python train.py --n_layer=8 --d_model=224 --n_experts=16 --experts_per_token=4 --d_expert=128 --d_shared_expert=0 --activation="relu" --moe_layers=[0, 1, 2, 3, 4, 5, 6, 7] --router_score="softmax" --normalize_top_k=false --routed_scale=2.0 --balance_loss=0.00966 --balance_bias=false --init_std_router=0.0283 --lr_router=0.00132 --vocab_size=2048 --norm="rmsnorm" --norm_eps=1e-05 --tie_embeddings=true --optimizer="adamw" --lr=0.00259 --beta1=0.95 --beta2=0.95 --grad_clip=2.0 --batch_tokens=[131072, 262144, 524288, 1048576] --seq_len=2048 --train_tokens=884100000 --steps=1886 --dataset="wikipedia_en"
Below are experts of layer 4 (counted from 0) of a mixture-of-experts language model. Rows are named router (the router's row for the expert), up (a neuron's input weights, with its number), down (a neuron's output weights, with its number) and show model dimensions 0-223. Each number is 200 + 40 x the weight over its row's rms, rounded and kept within 0 to 999.
Before each expert's rows: "comes after" lists some tokens at least twice as common just before its tokens as in all text; "comes before" lists some tokens at least twice as common just after its tokens as in all text. This comes from a sample of Wikipedia text that the model never trained on. Tokens count by the router's weight.

# expert 6
comes after: " |", " 19", ".", "|", "20", ":"
comes before: " |", ".", ",", ")", ";", "–"
router,197,237,206,228,223,221,226,275,206,269,178,196,178,225,190,190,139,187,175,197,146,202,214,223,154,249,222,190,173,173,242,211,256,219,153,273,229,166,173,266,168,159,203,236,249,154,239,196,204,185,198,204,210,225,229,242,213,220,175,75,146,153,134,144,226,283,226,200,269,157,231,185,284,169,201,216,234,221,237,268,227,226,208,205,210,221,212,157,146,260,195,244,172,163,238,190,207,272,230,196,125,224,230,228,198,233,221,235,193,226,152,238,216,220,242,178,166,278,146,183,201,161,129,173,230,162,200,228,242,131,126,187,166,235,150,183,157,127,198,159,279,218,126,211,226,232,130,152,268,161,173,199,135,186,239,169,180,235,200,207,150,231,214,181,185,153,121,214,186,267,180,227,216,211,216,149,273,230,214,197,222,167,282,260,211,238,250,188,204,215,226,152,167,161,159,171,112,135,168,236,163,155,166,140,195,170,225,100,149,138,231,169,207,176,229,203,173,209,209,146,158,173,271,207
up17,178,111,212,184,174,201,245,185,212,206,222,182,202,142,137,187,228,196,204,187,149,112,194,134,206,222,249,226,214,151,205,168,232,157,222,214,170,240,181,207,268,217,127,247,214,127,155,242,214,199,169,147,307,214,158,206,117,204,221,290,190,279,186,220,248,163,205,161,197,226,191,211,142,190,210,198,153,177,200,148,230,205,228,218,195,199,154,193,325,226,192,207,227,252,169,207,202,132,178,171,168,208,262,192,217,222,150,224,205,225,144,218,200,134,294,266,274,251,225,284,244,186,222,182,181,230,248,194,193,243,203,226,258,257,203,184,207,137,170,201,294,256,254,217,259,210,221,193,201,259,231,208,173,204,135,158,189,172,231,244,234,228,175,265,184,198,234,269,182,192,176,225,137,259,200,185,170,129,229,204,173,230,129,248,199,133,193,167,165,276,230,194,195,216,83,234,201,205,216,186,185,198,176,250,97,203,207,213,244,208,197,211,157,217,210,221,130,206,151,256,198,183,151,202
down17,176,42,155,191,161,172,146,198,210,240,122,173,232,186,172,229,130,124,199,205,241,245,199,197,145,149,187,250,214,241,245,179,136,183,146,234,155,117,205,225,185,222,251,179,233,236,165,193,250,215,151,225,204,70,191,269,240,245,233,238,174,173,219,207,198,157,188,261,159,173,129,166,229,160,163,206,184,116,209,228,194,200,254,224,165,200,143,163,223,147,212,163,228,148,161,183,244,270,197,235,246,182,188,227,207,155,171,191,173,214,191,158,190,172,182,200,173,165,237,109,295,174,219,266,101,184,202,187,211,182,188,171,175,199,215,231,221,180,142,181,198,221,181,231,119,175,151,178,212,153,185,285,169,218,153,216,204,173,188,206,196,146,137,256,237,221,155,215,221,258,190,152,230,214,214,201,188,195,144,179,186,197,225,197,233,186,102,229,240,204,253,159,129,254,283,185,202,174,177,227,165,195,166,258,170,254,262,229,193,189,210,229,203,160,136,176,157,166,208,172,210,267,186,177

# expert 2
comes after: "\n", "==", "-", " the", ".", "==="
comes before: "\n", "-", "==", "|", "S", "The"
router,245,212,168,133,213,156,245,190,263,160,209,161,237,226,159,224,255,154,245,170,202,193,198,188,147,265,206,156,245,233,233,187,146,192,150,187,199,275,265,200,137,224,150,237,207,147,219,168,160,165,205,148,190,262,204,191,181,196,183,186,201,173,154,143,172,235,157,189,212,199,218,247,188,203,154,309,258,187,222,253,194,235,198,237,167,226,242,171,205,115,191,130,187,166,224,243,188,248,234,218,195,177,173,277,276,203,206,181,229,146,285,214,264,197,284,173,236,139,132,212,161,205,168,235,250,246,169,201,215,103,199,223,260,230,197,218,194,211,277,216,181,164,206,229,166,264,154,188,141,255,238,238,196,245,193,166,137,116,88,206,252,175,150,193,253,194,215,143,230,297,179,228,270,211,215,208,204,158,175,210,210,201,154,213,245,290,264,149,231,143,232,124,232,205,127,176,222,166,159,210,197,227,233,172,208,149,253,161,244,155,209,166,189,219,222,191,219,176,220,168,197,190,209,195
up2,107,172,222,192,134,170,177,253,210,157,226,208,190,216,194,184,130,159,205,260,141,331,219,222,133,193,180,134,273,201,153,247,174,180,251,164,223,208,190,150,222,178,235,217,211,220,247,212,184,247,216,198,182,183,238,187,204,246,209,234,209,150,188,288,231,210,161,280,215,234,205,254,225,266,176,228,161,210,187,159,187,175,229,232,153,171,245,209,132,233,169,255,212,186,174,217,222,257,190,219,199,139,208,170,235,202,225,214,227,255,226,217,231,175,197,227,272,176,268,260,204,195,120,212,174,250,186,236,258,201,236,292,196,157,242,208,296,203,188,265,213,234,255,217,185,262,215,207,181,186,251,177,170,165,233,196,279,215,152,247,226,193,198,181,175,164,211,145,202,188,193,141,201,157,242,256,211,187,220,119,165,178,205,195,180,208,201,211,261,141,186,151,155,208,143,224,147,140,158,254,185,230,102,204,112,153,193,195,180,240,153,179,209,243,122,190,175,232,118,189,257,246,195,96
down2,200,291,150,181,238,186,217,195,262,254,254,177,268,263,172,360,151,219,267,242,212,250,178,190,200,188,156,252,217,183,189,171,243,172,242,193,215,181,140,191,173,249,197,293,155,268,205,195,203,263,188,144,220,234,197,192,164,147,224,165,204,229,156,153,243,276,263,107,251,212,270,217,215,155,235,167,205,197,163,244,245,153,178,205,204,228,166,255,195,168,197,169,149,148,193,225,108,199,179,217,247,195,188,233,236,147,150,237,220,265,253,172,191,247,234,160,253,202,221,203,246,244,205,216,211,204,155,192,229,149,242,127,161,245,196,165,221,152,167,155,207,83,198,195,161,151,210,162,265,160,236,169,132,219,160,237,160,222,182,226,170,165,154,276,255,198,219,168,245,195,203,233,211,195,254,197,179,208,240,177,211,175,181,186,296,243,200,205,194,277,226,192,206,204,200,186,247,225,165,205,185,200,242,208,216,229,197,136,177,244,175,228,201,124,245,254,254,224,208,217,261,194,168,199

# expert 4
comes after: ",", " to", " and", " of", " the", "ed"
comes before: " the", " ", " a", " re", " be", " f"
router,211,238,254,204,169,180,234,152,226,115,228,201,167,244,243,214,156,272,229,223,201,266,210,252,187,205,261,182,162,190,205,220,171,253,225,121,211,177,175,168,190,169,243,228,196,239,221,170,230,265,168,183,191,184,222,162,200,214,234,170,238,169,306,247,187,189,166,239,148,161,105,207,188,198,214,203,217,226,218,248,282,193,287,173,193,199,262,165,205,104,255,203,216,150,174,210,242,196,208,203,175,202,167,228,174,238,318,203,159,267,136,224,186,200,184,207,234,136,251,301,167,185,213,280,162,159,115,152,222,248,199,242,221,169,233,188,198,138,206,233,194,133,189,255,223,203,180,226,212,152,191,212,144,223,229,222,177,200,131,181,217,159,177,284,176,234,246,225,211,97,196,241,236,225,176,195,157,139,209,119,176,248,178,132,198,212,262,188,160,233,248,178,214,192,118,227,190,199,272,266,241,173,223,235,211,207,236,256,233,222,209,291,237,214,169,216,248,228,175,164,157,208,205,245
up2,198,194,167,238,167,207,182,202,241,161,245,262,178,255,312,221,224,139,157,244,174,174,191,166,194,165,179,231,264,220,180,241,226,121,225,255,176,245,199,206,208,153,124,208,167,149,139,189,217,182,215,200,173,232,182,248,259,243,191,218,206,238,216,255,232,262,183,168,96,261,272,244,180,146,237,181,126,205,144,201,151,198,195,154,182,171,178,159,278,135,187,290,204,185,228,190,220,208,153,252,251,150,247,232,162,171,202,183,195,217,130,256,232,243,202,125,248,195,129,258,194,157,202,222,223,203,197,195,195,172,143,215,240,231,250,85,228,216,175,202,153,197,232,197,127,205,149,138,179,207,210,187,151,192,258,226,232,257,228,195,212,230,182,157,237,215,197,119,223,255,267,252,197,175,142,217,206,212,235,163,224,183,222,174,177,177,138,154,261,189,206,244,224,195,259,194,170,185,169,216,160,177,197,262,230,190,145,164,167,238,171,229,130,186,175,126,194,303,201,245,131,245,202,187
down2,175,212,216,188,200,181,112,175,196,254,161,219,273,181,186,186,194,219,169,172,256,193,177,208,269,202,185,193,226,194,232,155,161,170,194,216,131,232,266,275,162,104,186,179,222,142,275,218,225,143,190,141,212,177,232,151,266,250,160,213,264,247,200,232,163,187,175,173,245,229,208,190,222,169,194,139,190,164,267,200,137,177,176,234,240,205,224,176,181,248,210,160,250,267,116,240,209,151,190,152,216,184,192,233,201,237,170,193,116,148,176,208,217,238,167,225,230,179,223,159,234,232,221,173,245,280,228,218,260,194,176,221,189,189,170,151,194,123,119,135,195,247,325,208,257,211,115,186,208,228,197,216,135,223,303,238,277,182,159,225,192,188,202,172,249,201,178,197,176,288,197,211,153,214,233,140,185,117,180,182,211,133,116,200,172,200,164,230,233,133,204,227,189,224,176,159,190,192,201,170,167,146,164,199,243,222,181,190,191,207,185,183,283,180,110,183,240,115,180,210,135,182,231,206

# expert 14
comes after: "\n", " 0", " 1", ")", " 2", " 3"
comes before: "\n", " The", " 0", " 19", " 1", " In"
router,197,239,185,260,210,165,173,207,221,196,224,167,211,212,202,129,272,252,178,158,185,189,167,149,140,235,168,186,158,164,209,207,128,125,266,209,228,255,210,271,157,134,244,173,182,183,252,210,217,180,259,196,184,179,228,155,255,234,149,217,262,260,271,163,154,192,143,173,187,172,143,269,174,218,185,185,253,200,168,202,169,200,247,169,145,177,159,172,183,230,211,214,220,260,184,160,219,141,147,170,219,230,145,255,230,206,242,190,297,203,167,157,228,229,197,201,154,255,239,149,136,225,160,242,283,223,196,220,194,217,131,150,222,188,193,282,228,121,138,151,165,144,260,195,223,254,215,181,176,282,180,221,202,216,220,200,146,196,153,221,206,151,170,282,255,255,215,134,229,270,174,243,204,234,199,103,176,132,186,226,175,194,193,244,251,138,209,192,179,237,167,223,112,231,152,212,192,253,180,226,172,185,281,220,184,157,142,193,196,200,227,134,155,227,212,224,273,179,202,217,215,236,186,150
up2,195,152,164,162,156,237,112,208,174,138,233,239,215,166,277,231,163,114,200,226,200,240,256,235,207,195,164,157,179,203,203,288,255,205,240,213,230,242,177,185,164,271,137,191,225,240,151,186,209,182,223,167,289,194,182,217,249,220,273,186,181,210,241,237,195,207,179,195,153,236,235,255,197,261,180,175,235,208,242,196,222,145,199,155,238,155,220,173,223,160,172,237,197,124,158,185,221,176,170,204,219,204,187,186,298,202,255,288,250,211,188,196,236,199,195,187,245,260,232,302,235,214,211,180,136,162,125,227,236,210,197,185,271,239,180,164,282,177,179,235,180,245,179,230,209,216,248,253,263,188,177,193,250,205,199,154,228,219,216,147,255,205,185,129,229,118,149,196,222,177,232,238,157,213,175,303,211,236,164,232,187,158,153,303,146,215,167,212,231,235,251,130,217,184,207,174,158,133,225,214,246,181,170,164,201,156,189,198,184,223,154,228,187,167,187,170,170,110,272,169,167,160,121,252
down2,188,211,190,177,200,160,159,164,200,288,217,154,277,176,186,213,219,306,182,229,229,204,209,169,181,182,207,145,230,155,140,137,169,227,177,182,221,201,179,288,211,191,122,225,171,221,206,158,188,90,271,173,184,184,189,245,164,201,185,189,213,222,216,188,213,140,130,239,225,252,205,206,252,176,213,189,224,233,217,162,160,177,151,192,195,239,215,195,223,165,182,178,240,207,106,208,172,188,198,262,225,171,189,271,124,200,213,235,174,213,214,173,205,208,224,158,116,182,201,138,158,148,233,184,241,236,193,239,219,208,159,175,235,203,214,239,228,240,92,249,253,206,165,270,255,218,196,71,127,187,141,188,252,164,241,250,156,146,222,190,184,201,245,264,265,213,190,211,211,224,242,201,172,209,317,151,237,161,228,239,219,197,320,162,205,262,236,213,232,180,199,188,259,226,152,190,221,202,232,243,226,172,257,235,220,194,239,224,188,122,152,207,216,257,269,258,220,160,214,203,204,184,260,226